config.yaml
d_expert: 32
activation: "swiglu"
balance_bias: true
n_head: 5
n_kv_head: 1
norm_place: "pre"
norm_eps: 1e-05
attn_scale: 0.125
optimizer: "adamw"
seq_len: 512
Below are experts of layer 5 (counted from 0) of a mixture-of-experts language model. Rows are named down (a neuron's output weights, with its number) and show model dimensions 160-319. Each number is 128 + 24 x the weight over its row's rms, rounded and kept within 0 to 255. Numbers have three digits each.
Before each expert's rows: a language model's description of what the expert responds to. This comes from a sample of Wikipedia text that the model never trained on.

# expert 8
Opening parentheses after names in lists and captions, plus verb or name stems mid-sentence, such as reflect, served, under, Am.
down0:122129170095132115076136113115119159140132139129138122134117108141120155186091111099110133146118139130130165132137123100136106141158127122135123185144131147131097130077178126119140115164111117138109104155117140085138096140143137145117140107115129144166124115141146145139124134109111132155080080120131152090127110171131132103145119168125083147110156128180092109132164098128141110085131103118116159147111135129108115160145158170145172102112141123080144150097141135126118139186107135
down1:116132119157147113163186139070166142173173145106115139139112144137119077118154102131125129150124138139198117148117142170154127119115120112130161151153103122086162111157145160141094135114092135119137123146121160110124160160101135086101167156129133140102112098132127125167078109155176128127087153114093124116137129145090102164161126134113095120152128140130139092130074143134157131138139148145144126142144134107137123178142113127079134117110140149132129139106096148145077131124141152
down2:083106142139148125166160112112104118121144137116112122149117097147089116127084154128181129091100116091133160155131147153038125134104127153107126134104132136136109127142155128121142109134128092096112119125127152145149162133148119129123092115126118105151125102130148171134157139147110130045126125111125144153148114101115094151115199097114108128115156117093138116104124080126138144135149150125111150114126105093144131149123099116122157129075093158119143104126137131166148123146151161
down3:165159164174105080112147134139115125118121133114116106158149130121156121144111115090104187132129118150166130118129139130142094068146182121109113126136129139116143148158151117153134145157125135086166121135126149113112089144095157118096140112132137143090133075153160106083101132161148110109089127115103126139111119156157087136147141153137111128126156120161152110104101201124113127114177106103129130102109077148162106152145128120118142109139118148100124123114168139170073093100151147

# expert 53
Bare spaces before numbers or dates, and opening pieces of technical or scientific words such as Ac, Pseud, dis, amy-g-dala.
down0:157137133127126113124090107157123145126146106128120144109110102107132108126119154131107137098115162151174140139178121134146096135088093119112161158150128133109145149114144145118131154133119167108085150110149147146119154119123097137118138121095182150120118104129137158111164091125163150116133132156129130114171072113123127141129093145104125149106090162151139135071089157065146128089111112108136146118084127135169137130123096141107148134153139157153112078146122109142127113141172139
down1:150154123085121132110162152101119112120092082143155079100128119157119138120163092113083131101105125127090109113149113112153124091113115099139141107132102103109140126165144090129088095136163130105113171167107097129101086094118151115123138200131146104116111135082129164103161109124159133113137127141136180141123099137138119101142143136147085141119135121110095137133157108121128140152135102085105111089116151092084097158119150087137132130124113106118123160151136144072079110133149127
down2:118110140141191095114144095084170110116107090124132147145107144122116093112115173112123133158127153134127095115139111163109112111122112119146098177110157087111144154159118137135127170150106154097147100116128104145125133114124119128108124166080113125178124115120127075145168105138189122153120153160114148160094156142143090135163102166100131133141128142126121127136118154136135157110145111127125153144124130083120165160112118122144156072128147138111118101110135131125139143129125078
down3:124117118168102107173112173158146118118108135142154119138152150129142136146119141116159109139156118134122159104067086123107117182172134152136109103145161149099149145122159178172123120162119109134186126113133140117124146172110166141141108090089106134161134135133089146154138113097128096153134132089109106141177105158167116095104128075182146092097145152108096133149089131131140093123119155079121130129135114150124124126132137149167153135120128164084118147146094110131150130126109133

# expert 3
Single digits and small numbers inside years, statistics, census figures and table cells, such as 188'7', 12,443, 14.3.
down0:121146115133115122164091162158148155126079094115138161148102113120127120124104174140127139136125134103118082108116115099112106059097147135179166129145143123148147110138113104134155111153116153128095171151116153117124123136124162113101120173085069075137062120138122087128120113141110160149150125131142132088154119148147094153135167172159083086139124114134124099128101150164125117136111151140134119104117123137102144139114100142140101120102152140113136147160157138105124145079125122
down1:078136125111147115142129169104144181155104164099118137137146104105118191196112154121145142139134120178155131150081128147171115126130115163117116128147152120120123147122090091147107132130156136137123128168098123149132118090134125138109149152119109100130121140116147124125114094160140116074141118149134111115109102140089129083153138109140124123153124140122127116071140137151150122165108105126095160061118162119122127143132125140088081087137149147129114129142151193082072141090102149
down2:157151137111136164092120093135106150100121149095131114134181165106157149115142109181150128126158112134149146150134126148132113143088134129153113142075161092116137133141116151134133160193142093146141096132137126112087155112148129124134122099156192143123102113155166100104127109116151128136088132114113089199139135153115128138099083121097094150153143103143156119137091145111110149137158135142205130178162119098135128122140149134130174153175130155099135127123108123176109147165104161
down3:146115120146141086164105110147139131077141081096135132158096101127131133144152121122124066122125113122164159136099159117094109128127122163121131094136130163107130117106152118128103152155101096115122125076116109088104109104097116135157119148090138141151092105150155085127118141099147139110167158135130134126092150105166084151127111100113104138103122131112097151136134132125139093127129131133105149125115158164113127138134117152152157117122151137113102094093140128137133160098124097

# expert 4
Digits and small numbers in tables, dates and scores (18 July, 6–4, 27), plus quantity words like half, any, few, one.
down0:115120119091128145163159112137124141134115145111151084124136133116112123141139131119117162118104134143110121093130136077173141095160120133092151127165134138120111123125137120137129150085110179118120132154135084117165169135107126147136136143106142131121086159157086150149125143119108122102128122166137136091137159150114151149122124126091131130137152096142121117124121100150174108133106126144135141155083135178159133113154136104117059133113170097172088100132121166100133123086133132
down1:138141117095118119124148114133106114083143105149105124110185142065171113151136137111134142157077127161103138170161120153118145113122150127124138116126102082132084107136076109110132139124137109134131151092131106156151127139144158137118155093121145131143145111086128145116116138145137122149150138113143103117136135140118126131096116136102105158128104120138059080129103116088134140129117132121130159141100171112067114145133141119152156152140112125109147168159144149150126123120142187
down2:127124133085093098154097099183160140102143084106135128164125156103116129111098103129112135163116078088118115175128115137129125140119104146144114162137095125132087173109104132122103123122143063129137086101127148140126107137159148137137163121146100104136151141135141129164123142121118130122128116115133132143154173142155135120125079112091156100136133120060158197164145106130134118084107123108144151128177130162137149106120126112098149197167125146102136155120114119114141098144140131
down3:123121113138141144127171114158120155157124118125125123125134131154123093163115133144151143148140100111082088111137107179123143125106157155129117130114133128162152053153180126126108121120107151143155133096117110167160105097108104134145105136139090103114119141142146112155137153109137110136108142143137152125121116127062102154095136129143140145145130117123095087134171099128116128149119136154126100084153109143082146124128110150187118143125112122153126105158126125138151142141109113

# expert 39
Short inner fragments of longer words (coll-o-quially, rode-o, Trans-c-endental) plus auxiliaries and function words like been, be, also, never.
down0:113160143132164144153146158128136098141119164132118106126140135107145149103145144108127142159115146132151147109129185103155117153154086154088119155188122149122140121082116135162110102103133134142100166131145112160136070184141145120123164115183135146162135107122077123154103160141139097084163135080098116131108119166101156125127160136130136131113128142093136139101148148127108194121145110113136137125125140148181074113147141167145133104144123158070109183153137163122139098128155153
down1:128150125134150096145168063163090127122153100130139159107118063141110122117130108171124151165150161127093114138136135124121111121096145119145128142098099103129136120087178110104120117148121124105142159119156138182170124130146136148185122150110122105143170100135154090112106120095115105116122142157134110107147104108179078106094120162122162190121103094118137113127156165108134134144133121091135114156105116141139114066120149166124146158136087101163148075118175102168150136149116125
down2:074118160113112143165148105123107113141126180141126141162131118081170114131150135139130123166119169127107129103129155082113092117175152172141127146140119124163150107137121096113125143147068096136130116171114097143138126129150104124149157086148186120105136110138156121131149071112132150150172113185103123133156102104114146149133148106137111110153140110123150083155160116124093129158150129083128147106135137121142145096137149116137131116136130147140129137094135100088118169142167133
down3:147113146124100109119103114141118156141102126130109116069083123150156133120119113091118111060159124101125139120099137076141143126148097166169105178120144107154141148125120113179138141126125175132157087113150133061093119152088134154138114140165119163130127116123162136160094107131107151146085133157119120116169133103138136136093158111134121144144132139107110144088119155159110095076120103105139153086134115156106139130172145102124097144141148121171124136141162110121119143120114147

# expert 51
Final syllables of proper names and place names, such as -ley, -ton, -son, -field, -stein: Mar-vin, Char-leroi, Bal-ck.
down0:105126134155129107138151139137127151117151089124131129079162179176113075160164115103108091105118124098161151134135116101128140149117144104143147109110126093140124161132100136140140149158093170127113154118145147110113120113141097102127138135135105113116160125122111154090117130105115137159110141131089132134142120091108128118154162124142107166109126070084143141182148156094114182174103141108102141116147187127140147172164151127148086088136101138155138142148163135157100075107131129
down1:136157173102123137103165181159160121145104129132153135146161112137121064136138125143156130129164088136129138140138138169134166152114159063130070138115127108166123116146096148150062116135107183176092087127122144139133149130096090096101103082161122123134108120078104122150100086123135160126122148129103118123100107139127121122172129129131094099122134099083096088152125156086142136137107147150129107143116163166133122106165143137148094138105147134146152112124120138119111056156161116
down2:109109128149104137174133120120127151124116104155110134135160165064143142113145105133073153108133131100121104168134121168160103060138136139151138106119159114143158158161100134157151134117160135086103133121138075110103112119164134111179156116112154121118134138136079094106106129141173112176168112176098094168120133145103091122137142121127147109104129106149141099138162147109132147167198104104114069096166094148139127118113127117130156114141111111113121148103126124121104142047123129
down3:114134106163183148114128134122127128143148101144122116139102105141132091105145146116185181123138126120123117127164147108140129192152186095128095149132131089134142161127069108111128166110108137173116129125130125116143077113161124114075118097138122128081108174105185162144109133154145111128154126162110112176108142128106110141150120136090119122136116097174100122143098136118148099102137183172185098131083099138102127134121158115143129113118158113147162119099124114137164106187109115

# expert 60
Bare space tokens before numbers in tables and prose, plus dashes, $, as, not, and mid-word pieces.
down0:148124140160110113106116106127125129154128157090128117114093112077107159146106125170120118131105141122150112119105151182133107116145152116117078125103113161127143155156106118151136172108147133100145090112108123089131152082119121124091152132088129142134097133143124149147143050162092109113076145145157100128153124131146120147138118160126155146135151149130146146099116145141157161186125120118115136109157081123160107142129134112127112140092152119138129115127105077144170127083120156
down1:095133137142160101127115111158149120110139126143133158130109140106135109135101153110125136113125175106152156174117141111108095129166089134107105111159128125127129135133193151137138159126122120089119126150137145138145126153128177141121122118155158141096071132136124120104133131143113130155127113113129157192165101077113113079131114127161115125062115163128121127153107139137132101151149167095167144115142105130111171147148143101116132143167139119115145118102142151103161087113104138
down2:127149111118138138159130150135165077127101114132087140142156126162099161107070118108133123121110156126119164133122136122106135136074102103110090102130115123129132153120133156148094114081116119175148112124131186114118101152153121135118156156135089142151163148164133130146143102138121142151123057145118162096144142091124149107137123142117163106128137123124101137152141117065127140128140079090124157140113138082132115139135149156131136144181115149126143090188183088130102102157101112
down3:151142090129130150127117074134119059119089181134119130116120142146121148102138108114164130155134144139146143087121161077142125111126114163123140151125129139107143127136126085109122139113113081137133135152160135125146130121134126100108099138149086151150103117137163136153105135137142152147113166092108156140105162154125129141116138094067145098120134135092120135108144149135103099151136145181121104110120141136113091161133118075134141102073106112147127122106119184174112149082181122

# expert 54
First names and surnames such as William, David, Smith, and name pieces within proper names and places.
down0:101069114115134168153147162118117157114136130110120072138148137106131143126113127136160105118138146190116135115137114103102168159119118109159151164148037103143088132160165104128151106123126137121112121090117095141084133105156109093106113144147119109126152125103116148112148127173121127160157118119101146125168155127129105126109103125131128131126134086119129141073130147101155130142142139150137122115089152130119153145129107112171102117127113156089113096147128145129116129103136094
down1:125119096131135110130147116075128100159144156117137130104115151110113156117159107138137137138136155198134181121132108083147131052126115151163136126135127133121105134116131101129125137124133119096088139171119140125164115130169141123144149140141134124180092119131135121134142134139111107154118138132102136115078123116132088062082147128138133114110133090126140126164132086097105092153148081139103121119139186081144162142136101151159138123137123136113130112141182109158120162105155129
down2:141127130120114088099119135140120064175147143143147126143104106129143114111129161120148104100104149095128089143093165136146166209113155136124119194108138132111177116145128141080127120165136122175138096148160153147123152084106130124107120119104167181119146141137129104138108118167082119066161125114151132090145144106121130155149134132108154102156134115128134115120155112139121143130122135139127087135111143141166118116150169150154124136102121102144136116143128137064180117157136141
down3:133142126104123153178098134162117142139132121137135088122177099167117082102141104085112127102128142146156155096146094089109129119130124103097076139147157143090107140112115103117141107136136117133119115116168117107180129107116099119098161122118128107172166141116115121116134107072103129132132098141130134170128173131159154121145108169091133143112131127102086168129144155115099130098144115119097166132115108115148159126122155132095167154144126119129135159146157136173133163129119106

# expert 11
Sentence-final periods, the verbs was, is, were, be, and hyphens inside compounds like low-dimensional or cyber-security.
down0:140166159122125123165144111137107089134143139126122155131123079122140110137152129108093129128116115163144104121116160138143118134143130119132132142131128157128121166103142137156107112152111136130115119143121188113117088125097092121160119103060158131114117095160169136119125140107106090104145070112151132135118112151109162092084155122168141167142176158123105118080112102092081148129101128104137153152102115124131091110177106105133149173125111144134092126140160130153110119226118128
down1:140123144145112150149102121092121121128097102102125096140130137134122145127087102102101129157155113138105124108134099098093137119186114181111115114072170172125144111145151138071188139144155074133127135144099086109133123082148116118123122128133140151162136137122147092099118133145109144111127164097115109149098131159122146118130133124165156127151075106142151124159129103098118087144125159130124088115144118149088131146105103163119075128116084135132149130092143099118127205142126128
down2:107089110145097146108112136137179109155125091114133122146111113108127141104115135123151131121109116078157115128122121145157065130151128101085126116142116155100143130120155134106164152143137119158131145094141120105115070132139132101126123111126117140108120143108130141128135114136127164129124102125135093127106146124124100150143128085103126087141111142141136091140139168131134129132107125174117128100138139129148149118118137103148108176186203137126117145123163128147119150094116129
down3:152116139159098115127116089111144097134152130106069128119081169137133097111153108160173154169139156139125122132159103144144162129167116168115119125117152137108161100101115131086165116110151108119123139139084147160121094151126140116092118108160148146102102123151120083120138117150103127091095133149126104132120131150111057115120124121152160075103113125145121109151125124111103073121132140126109068111181096123119130120144130122151102119160099146116135121109142130113108185081083155

# expert 7
Digits, percent signs, pipes and labels inside demographic statistics and data tables, such as Pacific Islander, White, 0.68%.
down0:099098148143114139097139130121122140150162160137166132112131137143154108108165102119125126069134156134124096097144091122133164136135122141125147092112164109119155131137121113131125074117127152153103162120135178126124114170120126125122119152099147161073160119139152122122137130092118124134163060123117147141118139143116106153064167148127124151111109169146135120131186111139105122106149146124138168119148143126163134109143138124147148142152157141142119127109110158160128104053169118
down1:143162095079149153137052169140152136136120121108123100094153176142097168101130118121099130140178130120118135159149110108080123131165138102156141134118173117133098130156092143132068133164168118137147120181156111115095143135117127157137085111115125098108099115118131141134099123081120131178178098126148150099164098120142127131123113142164160139086119114130089106146180109158147114116112172118134125096140144109124118155160163126134077144124141072127132144107124090130104146118156137
down2:095137124116109101152150137127094114143102178123127140138126175157119108127112119124159081117138104109111218113157123104145109181097159157128133108174119173148120151125131101103121095113152166154105125151112102119108188145132123119109079137119124103154128140137122129153141130116132141101134101066169150121109151131123121113120108105080114131116156129170139144110083147097124127152120076099127151109115124165168153144132084182120131111163132135135136119122145141111132133109102138
down3:122165101120117141137128116137119158124150174117172119153155083144090122150155120130124132062128106090149084121103105098087124137113133147122158129110088133115138091123122088136139068143151104084093153073150134138169081112113085141118134120097115162093163115131139092135113137148146163110103140121134160118124136113078086113131108112134128124126092141130156135124129169145107143121113168104131083131136146125118168127122106173116110152092124135109121105103152132138129097109123104

# expert 30
Closing pieces of words like -ian, -er, -ist, -ed, last year digits, and role nouns such as writer, activist, medal.
down0:141108120133153144134157134185103089136126138133157142102101142174113123165154133093119085145141106121095168126108083137125140158090155151098134100191138109123107099134132103146122102138089159114119138140088091126172137131094090140161115109098158093116129135163124155095158132117147150142095170167173153144107098137131108154150121113132090136143140141111117142160129138163122109101098148102084084154141103092095101118129128091123142137151095114119132101132126144121137116140175135
down1:109098090190125125131111081107113132159117145109130132177132140108157149116090113139120129146128168108114120128142123128137080154196143122141141113063121140117151126100113141081152080097129118114120111117160079158132137122144132171120152123095136128147104120154133108161115133106071111136141129121132122117144112093154123164119102148112104108139143131119126097174127099179129151111135123129157098116137122112160146131127132128133184135097115093142128110127145104093111132149119104
down2:124124163152147163162134136103135115188164164113119099104173132160126141130153102089111148118154131155149138125114147134157154112129115133120151112133112129139147094097140143157116117069161107140111102161158176094125115153099125097160104097165114125171138126084119134102168127143118129101168159124180143140118125152120131141143125100106137087126146155149154168146122107099143124157129148131182103160163114138113166135133129151139145091129136135101089158086155117118111128127108127
down3:147146162146092144118117130046151101118132127159112114131153130135120097102145106126131138103135162134122130109153107114069095135086146128142143149113106131075179156124105180093099123132116121075137165172137116145151164113120126144138112146135143128105123069144124160142088112091167160150143114143149165141161119177116107143115127132113137132103124127090107106152122152122121124111145117120070136121135106127157146128102125152135135089154134151109096111083145127126114106138149121

# expert 49
Vowel-ending syllables inside South Asian, Slavic, Spanish and Central Asian names, such as -ya, -ro, -ić, San, Los.
down9:125121154133152116117160115175082127131110120123128124093117136117139149129137110120144115104131095152127092142112161084109109152161102118112095151134144147089122155128125107146150164105150126123136141132126148110120151161177101184125135117158123171128112132117160110142162142144123125082144057108141107128123138103138119159120085178162113143122151101135154128129135181132149099158134107133107121128115092187137122140140094137112141127151060165144152130111155138138127151093120143
down10:166158136175164120130117119158113116136138138128110135171154094115115121126118149145159148147169099177110122151119101102162133138113143136097092138124147135086101108157135161165128160148137149123141122129134163142126069118166124136119144108117129111176180109134147117131111132132188108113106138145128130144096173110146138164177163098132100121132145095144114144088144133116116135121172105162153125117098087171152185141079133169120137129114094119111108158142166112123119116176149117
down11:165130101135103123114125132122108159123121144132143106117155147157148138158120148129114136130135146116161143137141097128137124147155086147145110146152162144107159078105136155146133139138144121149144140089121169135153116087162158122113117126141117085121145139148136139132132133099144067105154057129152096112130124135118122145166141113144127127084114120146131141127136135078149117104119105125128189120100116119141165131111133154108163144164155084169160155119128117150073149108082147
down12:144117099119135172127108149119092142110115142134128117131142143109126113143059143130130099087114135140153158102134104114112158110125115110101146153114154101167155121181120153138127120110123118150105137163157130128093125124108084116107120124138126174115159124116117122138099135139065109126139178150127151144136115143187101180102124148132090147127111079132111145149157119141093136165158077159127142100164114122114129117135114089160085102142128146110120115110088125105109138124108107

# expert 46
Past-tense verbs and word pieces in prose (gave, met, sent, Form-ed), and blanks and decimal points in election result tables.
down0:147153180119117150129118107130142103161157090110135108113168113114118116143154183136092110169112085101150148146122128081147057107098105104171123132123136118124140134131084165130118087140154122136116171095200136120110174129138097130140159186119128134106156111141107137104126105143122100139137064113090146162160135117158143139101120121118119139092141142166117136150123108100132118104140117090142095131137104153138136112127156160111137144102162155141145149115145156137129127136116131
down1:114084139136132145187178134122165131137116133088130119105102141098127131143145183138125132133112121126130132113141082093159109142097131116144168118152129122156129119146110106096148098117114153155109125063100080132157140110093132135112114135154079101104139159112073070113135118098130120116138126091138136126122176110095096121113091077177131142143102100139155134112097092136130127101083120129142131131159115147182144106160120129123133115189161158162138126154065153136146164134104125
down2:147166150113163165064142114147117136145141126125146128160116143112142131139130113145109114162084107131085118160141101132124162144118167141122060152137126084097112170115088116116104118127115132100123158130139092149127098110166101136150150144167115104131130151140153112106097158138137153131142162166136165112129158111166111105104132143147175117133101104123153139133142136126095114079143139117150127154112141112110115099081124120109169095095080145131166090170096094126162151149138081
down3:118123144104078140134105123109077107111155137133126094094099138166137134133116127098106124159171107119147154129109148150148153166155141156121156161110130106133102131115110126178121129062166127157140096127150134097125127109117112133124110138130112147169104113118099118149115150177105195170143172077127141117155146124123108129075152152121123079135166181100127148141076101112133146129097183119094143160130113147135095132110112091124143123160135119128057162147117114118126094134101121

# expert 40
Infobox values after a colon such as first names, countries and nationalities (James, Turkish, China), and taxonomy terms like species, Kingdom, -idae.
down0:140133100115119148146128147107132130137073098131156124131154167126146132156115120156136111147132150105143128151161168107111110090136118109155143146152182131091144122144146116142101164175101159163130084126113143093125156146112135125119144126136111179086101123136136143131096148118168166168144114150142098172136082149134106123100080128111100154089124105121117123125133143113099126092128140137126143119111115126120073124100143190075119130076114141153130124080142153127164126118105091
down1:138147149141111168124112157143146129136127092113112126127155120130093107120196155096142143134150102098089161124142125113086137120115153127096153154098144127123087147079122132135160108139161109102130084170118105096101122134140124109147106088057128095116131117117112116124142149136127147140170116137151105152140135114130117168135129152117138137128130152139102172157121131129144111070072143101100133099155131140066125164084149131120150103155102116126175121182135129162124144173117138
down2:109142120151142131101104091143115152115121150123118120129143110140110158138095125127142127165116157144131096096098133133182125133119176159099072124154142086114125157150128101117168117113103135143142138148149111108182155110168138100127115136132149119146109158115123110111105120168186112153160091181128138115100140117170085121124135134132130148116098150155110161117095089110143154122096145099108166083149140178095116105082120121120172113133129092135172108153102135173104113165150134
down3:071103090138078138160148144130139114150143116127154136143120132076153126122143143115135099120104157131130119124103128130091130108146150159155156134121111173090090113131110121138123152133106106101133114111098154172164089143144141126163142139097111110090115137149138153126146144124144160170115136184139119161132136139146148100142114116147121137097107126122142124147152088102118055126124123152159113121145109140106138118125170093104097090118144142103139174155140149143112087090154153

# expert 5
First word-pieces of proper names and opening quotation marks, e.g. Har in Hariharan, Gi in Giusti, quoted nicknames.
down0:168133147108121122126123110120137142158129111137086133120078139116123139116107134096152150150128148129148107117119154106162129107129099138089094130083106159093141107092130101125127111173136105144144125098076098113090080150101119134164130171118075134131138142119085132117159095129161155107113103170121127111122103123071161157132120136123132146142165094118122177154119103123114104118105159121139130115139160130131136120136183117125171141173109102115194126100118143135130150153152142
down1:154150093134114125099133097130084154107151092112102131179136143101130145113098156083190122152124149110145147071151096104119133101155111089158108084148109193137142118079153110084135116122134154056125111134118121140105144110127136138136135133121134130114165120134108151130177107085142143109105154118140127156087129108100106142151167143134120121127137089122174136118122119128098143126127126149152111141097139146120118125128137140144107120144130120157124174167141109101108107126163127
down2:138141157146141176098124112139099158112164103144136109032119139133161107105132112125135144157137149140121150096123131131114158085100116094138122102123138130170131098113161124109126097111145115111085118123152130148079102138104098124173121095117138138102122150102132101122139148134134087132135147123113094123098142141133139113142157139110124108103123117086136131148140120085058131101167170128116106140125133102084097100134101129156114147142152172153142127129165127140111122115128142
down3:090147127107159122161092111095134093108125152108082124124114116162108108075113179091127138108081160133126112106142148105112133142168128113131140133132086120158156084129138141134128123106098124110109117134086140122179111110116095162090149136131153091131097083137127178157132122132137135141162161138150110133179095131083150113114196143145185155188091123166139117120137160103130142110144145108079122091118107150121158120114125105115125105148139128136117127114124102150091149137153076

# expert 10
Single digits and number pieces in stats tables, years and decimals (198'3', 71.'42', 2 March), plus a few odd word fragments.
down0:148117072153119107099126141137165117105111137166144106128169112158115093095170126132127110110127128145164098163140120132140102130058122131144149124139146099143171154098091140148164144179101125114128079112136152110140131118174110115139100112130134160133104104116152115089135110077139133100121123140134143126115107097097143118159135152108171089137123109143166114107108106107140123117134126123088150166141084117132127090125082117160165144144128084161132154089131145147144096156126113
down1:121099125150153091140111098116140149136141099110114183121151114130112129128127134126134093129142113126155114096119126174059107116110126098126122100110136162114151125153139106105132172125100149113095175126112148156171125158131105082093166118133137100148138129117129104131119148140098126146122136078127131104104134119149118082104100117145119105120150118116113144160131164129175100128098112124080134127158122153137132150126149148133126098160133143099159122154183115095115135148153103
down2:118140134129134123065142125177105091148123117158112118119120134121154119137083139097127171146110102153123108126127125152146116144140144135159136195123142143181108128119122132161161121095158155168101170120070109144115133138137114090130130138126134099174177112113096134165142098154113107117168089110146109134104134131151170136132102109112147109127125171122116108091103127124135145093102118095130107109132139085120116116088149183157132121175142120140117125129169137155139134136122164
down3:127106117133117119152163156111136081099153146126115144135128099163157140130155091121128154119120088156105121097148158120094113097105137091123113171167097129168120126156126136146129135127139120137086095096122121165122130124160138150136173142094146107100128109103114121136156147142145145152142141129132147149150124077134124136116104158074119107114135115109138123111116160085147129123133131162112109138082081145163121139124116121123108099105112090158176120105100112156150132127122134